python train.py --hidden_size=448 --n_experts=64 --experts_per_token=6 --d_shared_expert=384 --balance_loss=0.000997 --init_std_router=0.00711 --lr_router=0.000222 --norm="rmsnorm" --tie_word_embeddings="early" --learning_rate=0.0109 --beta1=0.9 --batch_tokens=[65536, 131072] --max_seq_len=1024 --train_tokens=541600000
Below are experts of layer 2 (counted from 0) of a mixture-of-experts language model. Rows are named router (the router's row for the expert), gate (a neuron's input weights, with its number), up (a neuron's input weights, with its number), down (a neuron's output weights, with its number) and show model dimensions 336-447. Each number is 500 + 25 x the weight over its row's rms, rounded and kept within 0 to 999. Numbers have three digits each.
Before each expert's rows: "gets" lists some tokens that make up at least twice as much of what it gets as of all text; "comes before" lists some tokens at least twice as common just after its tokens as in all text. This comes from a sample of Wikipedia text that the model never trained on. Tokens count by the router's weight.

# expert 14
gets: " ", "1", "ook", " "
comes before: "1", "2", "9", "3", "4", "5"
router:516523511478500523486526499487484473491499497522474519538485509512477499497508556507546507501504467498503512509479528498509539479506497528486521499497485462489514440479476496480472498472524475515476472474496457501533561431514521530478492503505481509491474550512501484501486441497545550473492499499506500478508526418462483488491500498527
gate0:506521480464480508508528529533503477454537520534480493489479513501480495517464475503514524536458511536495492553507495525515496523474509524486502534544527511523486514528489517488480479532458498475460556497477468534524507538491498521489504486541505496499483498505494471526477485472509518518500487515501538481490459493468503470535540456496
up0:511524533491510500523509556526483484513469507496505478497553496498487533478520468525488473525509490452461507488508503526508458557486503476519490481472527486505505465483496498477508503489512481520488500496557489475495510476509508540475467487545499473499523508493467501536504441541515513502495519471467477458541482519486474443492506486535
down0:480461496540520503483535521535522526502431527494501514509535493457545527494539482480502520533525469455450509510448511544504503540503484499488510514465481484478515444467478473492479515477495488485475478456504494502508532479469457472515541481467515447500533459531509497523515497542483513493513490489534494563502493490464475515496459528499
gate1:439530539489493488535501493503467463487489529533508494497464485467530450469477505525507526534497506495516518533550498492479531504485525486458517506478475468490499512466499490502515516493499491483502502471459539553533505494520470468472498468475459516476485469515514475508465512494500542532522504492472512475538509508474503454506467492532
up1:525485456520511506520533519494519491518524504517493507486489497512501557520517497520460474463476480482485468516458489453510462521499468509535498473532492515479466511556524528494495490506499488483508507497537475450476515516509533523519479500503491492526477519479477520483532471472524489467519509517498487540483498484542504576481501507496
down1:482515480520506510531504511503500470555507480488540507545516495470507499492491470504475491493519535504497502543491479521522471510471443480515537496519499512488463479488509535483472514519499485496503469489481526509493482516481512470453523537473474475482514508523502496479493494496484474486498476480560482522553489523513500551481478469495

# expert 7
gets: "\n", "-", "t", "|", "x", "ch"
comes before: "-", " ", "|", ":", " •", " Born"
router:501522539508512501501486501464492460479519503527538502508528488539476469482519510482519506525470487501506512511433456486524500475486530461488496489542466514508467498510510532506449497507480494482496554470510468502495508478533529499471512457519516482536505491518466545499436480513500503513464548508504467447486527503509482495508487478491
gate0:511499494508472487500484494479455520496509491546501509483492494496468504490506487525496488519512486496478504449517468476527495489540506435531499509511515478496464449510513459524467517534521444528543514544560467514526492494527499419463508481547478492461493503517526504520466498488535516519470506447508513465468502510539507500497460489473
up0:492511478481501531523485440445494545469555485529494446492498448470499511489525492529513513550461503459551479472535470492490477496506546523529515450493455493494512459503510479536494536518518506486519502538477522567503484524446493475504519506516518527505460475529508468443520510516524445494515514487475517518495492495519493477476556508490
down0:493524491531494507490517506440479538535502462488465496496517493493492481487538474495494493498538481527463523491470453486503524528489445498526484469479505529492540477528474476532471486490485439520528509499509513551504506522518510533470536489493466463486445515520440437492545482499502492456525517537425557478469512506474481506560502528460
gate1:482505514514470493475491511443495491446517490484481544477480513500511545487510507537480483513479501535543481444548489489518493484471512522519500508527491508477511513467519504481502531552484488492480516444569521487505489491493504497459525503492489487536475492482525515490501481467468497497516507510509493468477497489526488499496527471517
up1:466509504505534449499516519553497516506519505521479461515528482492479511481524520502513530499536514517511488568490503486495486489526514508524487515461551458470528462504499500475486526473473511523487522491431502518480503526480545471501510498501502476492525480512431529494516528484503455502493486476519513495521495497485534525507507469463
down1:468529532538459481551510555506451556514469530480500519501479496434491537553473486496468506500522443492518526521531508530485475505535514494481574464506525491456548479499456540483509499470510499511469508523473494510516526515457487466493488515533506463519511486540516556461494514494528483490485522527495526457503451424490467499491464497558

# expert 37
gets: "\n", "-", "==", "|", "===", "="
comes before: "|", "\n", "-", "==", "The", ":"
router:497489503460517480570525514457502493389531497526518529497524480510508482474482516467523493523475488522517475536527479506517498502492477524491497536539513499508462500477494508497513526532515479488509527483483477493489500505532506509515503470519497468507526517526469510486480478522505542518511519501501505468522511521526491484531528428495
gate0:474516492480531507548497501507517492472492556504510510478519453459513494509488552514509529513535529507501492517473511516507489497496480522494490483455519513505444509462498519495480483499511474515499498479475497483534503518503531517509517493470461528478468481499463484494510514467516544531491497490473502524495438505491507483509493467477
up0:519530509471508474514479502498531523453544496555502531489519512484450516510467475510489491473497527472528456559522507519481489510512505487499495554519505502544537483530462513496458514464506486531502533482487520478461560476518499500542518517518506533508474483448519493522505496476498475478531474495494514504515487472509506499470500504468
down0:483492512437477542483530523543482521504510526446477489499506475514460492528501506482524522491512510473498492508486505526506477531500477447487508480495519464498523472499479533464487537456453506502496495526501505552462491480537554476499525537500513474474512515467521506518511508475498494482518521533414533521536584511514528520515488477504
gate1:525446509468495484515506521520492530518524460504502481519508501483485546468536490474492518506480520483497475511490482517502504578533496517488461482509482516571505515515518527484522537478539510529528522522501433483490545514511515513506489543496498490481550508529484469495497500510490530507535501472503509522505499488482496526513535494529
up1:494491482507501536497507486465499452489515538523500536493492511478506499503491455476483521445485441516519520506483467483499497441465490529513499506485491499461532484508530480511487488467476505524498491495537488476515519536472491507469514528507493535500458506529516484501505513484535494514485503515480526476494475547538546509477500494489
down1:486476496503479559509519469461494533521525505519499523489481518452564512447491498503522474496563465478496497480469428467493512504452490485473435518503515473479512545532517515480490484514507515509529480483531476482446517483539494537527488499562436501461493490518537497515506544523504493495533491528517498476509507492523496477486488478458

# expert 10
gets: " |", " a", " of", " was", " re", " with"
comes before: " ", " the", " a", " —", " been", " place"
router:499502508522508482558536503507472503453528488517503509514481480484481462481544508498514493488496495524484469535518501530517527465482478522446498532506501485453502489473508540483543514500507505522491492435511510530469530480508512508439472507509511486502470477571524480499508448504494539486484529482463502451487492501483467465527505459544
gate0:504478464491500446478491503493480474527524474503535506505451458530495461514456527516451495465490495493484487491491500525528492538470517484535453477522529470510515465478481494519515523500515466517518495466485470505515484521502497495448525512494496504516524485494493522506505492480488486486462499484486468531515492474554420536560521517506
up0:493468492520456491539480538494492512500480510523503500500473428516498450458502514476510479484520546535512456517528470489489497481472471509516515476459480504519491542523517498522489518529508515513478523472507526480496490475524511536494483503489525451529486525460492459502504454532498503536496527522493502469484512490529468495467500504519
down0:522497465539496498495531491477494518508533517548534495485491474480457489492471464482471481477516520502510453472509481518527524544500483503492472499525541461462472491504490474516500510508477514458460484489485493535513473499522506487526540532522505529496530536445462477512509463484489486470505513490493507452507467549539489535484464492505
gate1:485518539523511514539477523437485504439521512482441500546518480487473497523501530478489471473524543531522526509528505498524510505514525542499475490488489483478468497468531507471494462484500508450447498492491466496492570527478496542480440513484540527489489482561475463523537541472463475500518504521473467498552518507468515536564481486526
up1:458520526523521507507523519455508479523504514499520501546498470531515564512466487533494506538543492490483516481492510535474502504482499467475479530511459518482472538527503495521532544479531465511514489506486471514476516523499506491534527474460482438481508466531482543490557486527503525532547498505460468471455516512508487512493494484488
down1:547509511484506551482484514514468501477519477530501484505502475519494484484534477533474483481520484523480548522486484478463515494482501514508534555486475534523479457476514477512529501482498458508559508457470481502507459532493507507522488500493481521521461467566503449552486489536487499470523460474532466555495482472471463530489539485492

# expert 54
gets: " of", " the", " was", " as", " is", " \""
comes before: " the", " a", " an", " \"", " his", " well"
router:505518511501484503494510513488480512474526511532476520520475485506452488448547502504524515444530464519503468476457495482503526489475512487469526475497533489486495463511513515508489498481527493464516473504464519496492478523512510534489479514475474511467500458525505508512532517512495491519533507473467538447513490479496471509504476472523
gate0:514517520515539509481498478505466477520499470492484521527534519509483493484525506486515447507471476483480483522488499481511500523479480559500522518516505528480517545488489513526508515495526518523528516482490500490443521488523487517489525527494521471497514518439524477499500477485502536488483521484507507509506487489485498520464510534502
up0:491497509558524543545489530479469540504484550490513555507480508476482508537504478472504476494491468480517513499447479465520509499483499526517540516513504499482489518501513459535510478510561489482513508465499503458488513487498516509471538518471542531560478495495489464500448506453481504498545537541500514513490530510519539495471484516491
down0:486507522496503481520497508511464502471501518481518465494471485476505515512431495532509485530515513493488493522546516496470560492493434461470462511487502562520481478440497486513529541481450506513515475535508529520512520465452449537495492498528498496504483528508482525496450515488469504529483429506506470449491461529481491473560480480472
gate1:484521533477487508530520478491529510522498513482468533542472545462489498508487543479490515479496462508516497517470508474506535511539480474525513487508489499468522475473513489486486506460520506528548526496512472478530524459496463524497502472442515505529534488524536544537518461465509499529498474491498493470482508487523523487490525523473
up1:540518504502514564538504492547496500511503507519470550494504520446508507466507505479516546523475465490492528491501515479487482493509497484467491545480503487498497504482497492475498503513526498531545450496514487533498515512499495508525462525492529526511498488498532502537556502521488516473496482508466413489502462471463518542481450479477
down1:514489513527490498515498523471515535471496477525491488504540502500496500483478495496529494520503511508520503489491494533490515488488436502491475474486556471509478467477475470504473507500499494501500502529473485525507515496499512516497486538486479506491494466510508501476512479536501503481474526514512458499538497509480466506448517516469

# expert 49
gets: " and", " to", " in", " for", " was", " as"
comes before: " the", " a", " to", " be", " an", " his"
router:531519515509507499512541494472510476519501464509502506542486482540494482465516517492475514508481470512537492507469480502517543468489494488478518505466531513496498484515515490511510501504475499492489491480509458554503521466508525502496465476528500510459515486520509465504519489523495501514518587463505491444508506468476484471472478477489
gate0:521471500516472566495503464476499471500475498512457516495521515484512504439544531508496482582491503496449490457477510473509540464539493518534457495498471495495505492466537503531464515497538539508518530506515500530478510494497477493464508496537475505437434507518477496509499522522481487507493451493456534526491511506550548540525508543529
up0:522524500547474487492500508511540479466515517450473523498487532473496474470516520486519533517513494489546533479521511506467469441521506513519537507505486491480476529478545500492524457473507513470477482494511460482484540478518446555481476489449517525470475500458508459512493491490479545473508533466474483445499517526530466480523547463487
down0:490490519486490476503561485453514472486466502477505507505523493512470483522467505507466539514455508494545545536501449523493457471553466523543491504523507509470461494486496442475538505473461463498449426495537464476552518512495497483523483499480503508497464464488517460523497531474483490482484503508475495475525544506488503513488520443513
gate1:513541522520497462484535551489549470496475546520511496486500467509530502560466510487495471530519490485538504486551522545522483445455480508482547476503494465499459525503557510522554490514490488504440454473474477483515535517455505520454501471484490473502490480485509508508528500555518488488526518484476517484487496476550489508495513501527
up1:517493497497494520459514481533498524445531536491506508506465538493499468502515439475459533486494491479463480491539487499513554494484509515500484491509463514525483443512483536479499537479457496474506508485529515525467506471490527520466525555525516509444514529509474511463498474484461481489488535488458504507516489477462501473497470547513
down1:520509500480529492494430512484502512486463497471524547528506511538494512489478446518510508462530519502499531542554472490515473441472473522510519497522525477530478513454532506511465512525517539518513465486475477479490511528525521486525501508465503489495484504518503533555471501517518478528477467527456518492535491557509479516547474533474

# expert 45
gets: " ", "2", "ra", " c", " August", " September"
comes before: "1", "2", "0", "3", "4", "5"
router:533487485456506533491527518486472472476530496506491526497474540532481488489490558502542490535531498492542502536474517479504534514506526514533503480525493494461504456480506494472458500486498529537467493419469451483528520475479517572453487515503479488479468524505484492478494462483505542494506533511518496469517465490470468491512480485509
gate0:469535470529523494479496524458486478549499513512444483456470506528526491516547506471513484494496471505469481512482475524501459525488508484467514506489531492487449563486464496494486520473509486466501510483552478480507500479486561528503510504499505531538490489496497543517472506490485522500518504536527464485464524496535525511467484526525
up0:550460533471482500486514528516506511465474507465526521492543522485482508455460492493540505478489525459481548499537454504513532502457529486554469541507498526498527470485504465524514465515452485531522495551517491483428517500517537500547445507529489492509516507463515505480488514527542510526446528504480497511524455501491490489552455511497
down0:474485498489501474481509508536450479518479490502555524439520510459530555516518501533527484465500487508495482541512502542479533493494502454497493526491460498465512494466529497508522505530461519466511481487512467479472467572483541509519507497457472502475519463467493540522492446557534518506464513511505475498526474548536505496429490473493
gate1:489504538499501475498522511506464460505533508476551525487528502489470469504502527479497523496517496506503521552491551512469508464494491479517509519482498503482524471510497511475488499503463526515474552477509531502534490462471510542519498479513523545543474538511540503524492507472469524500500515467468506493482473452474543485508486515477
up1:522479521504494480531528513497473498528529519494459489499504516478529501505483522495469484472553539516462456503532514483505527498557488502486528475534502492593474482445496498497549554515499499528465499509501491526465492515503480496499452486509453537551551529528500512508540542496489505505480468517492504547509508484473512508519539466514
down1:537492526536508531495415499482476518481509488504542509522490525480507504506478491458517507517510492478492482456507477549497471453523473485496517532518495509471544498508473451462453497479525496530536494516517504529500487530522502448473482518498479486521505444495456504483528500469483497470459532494517510496515530488511448514488508498485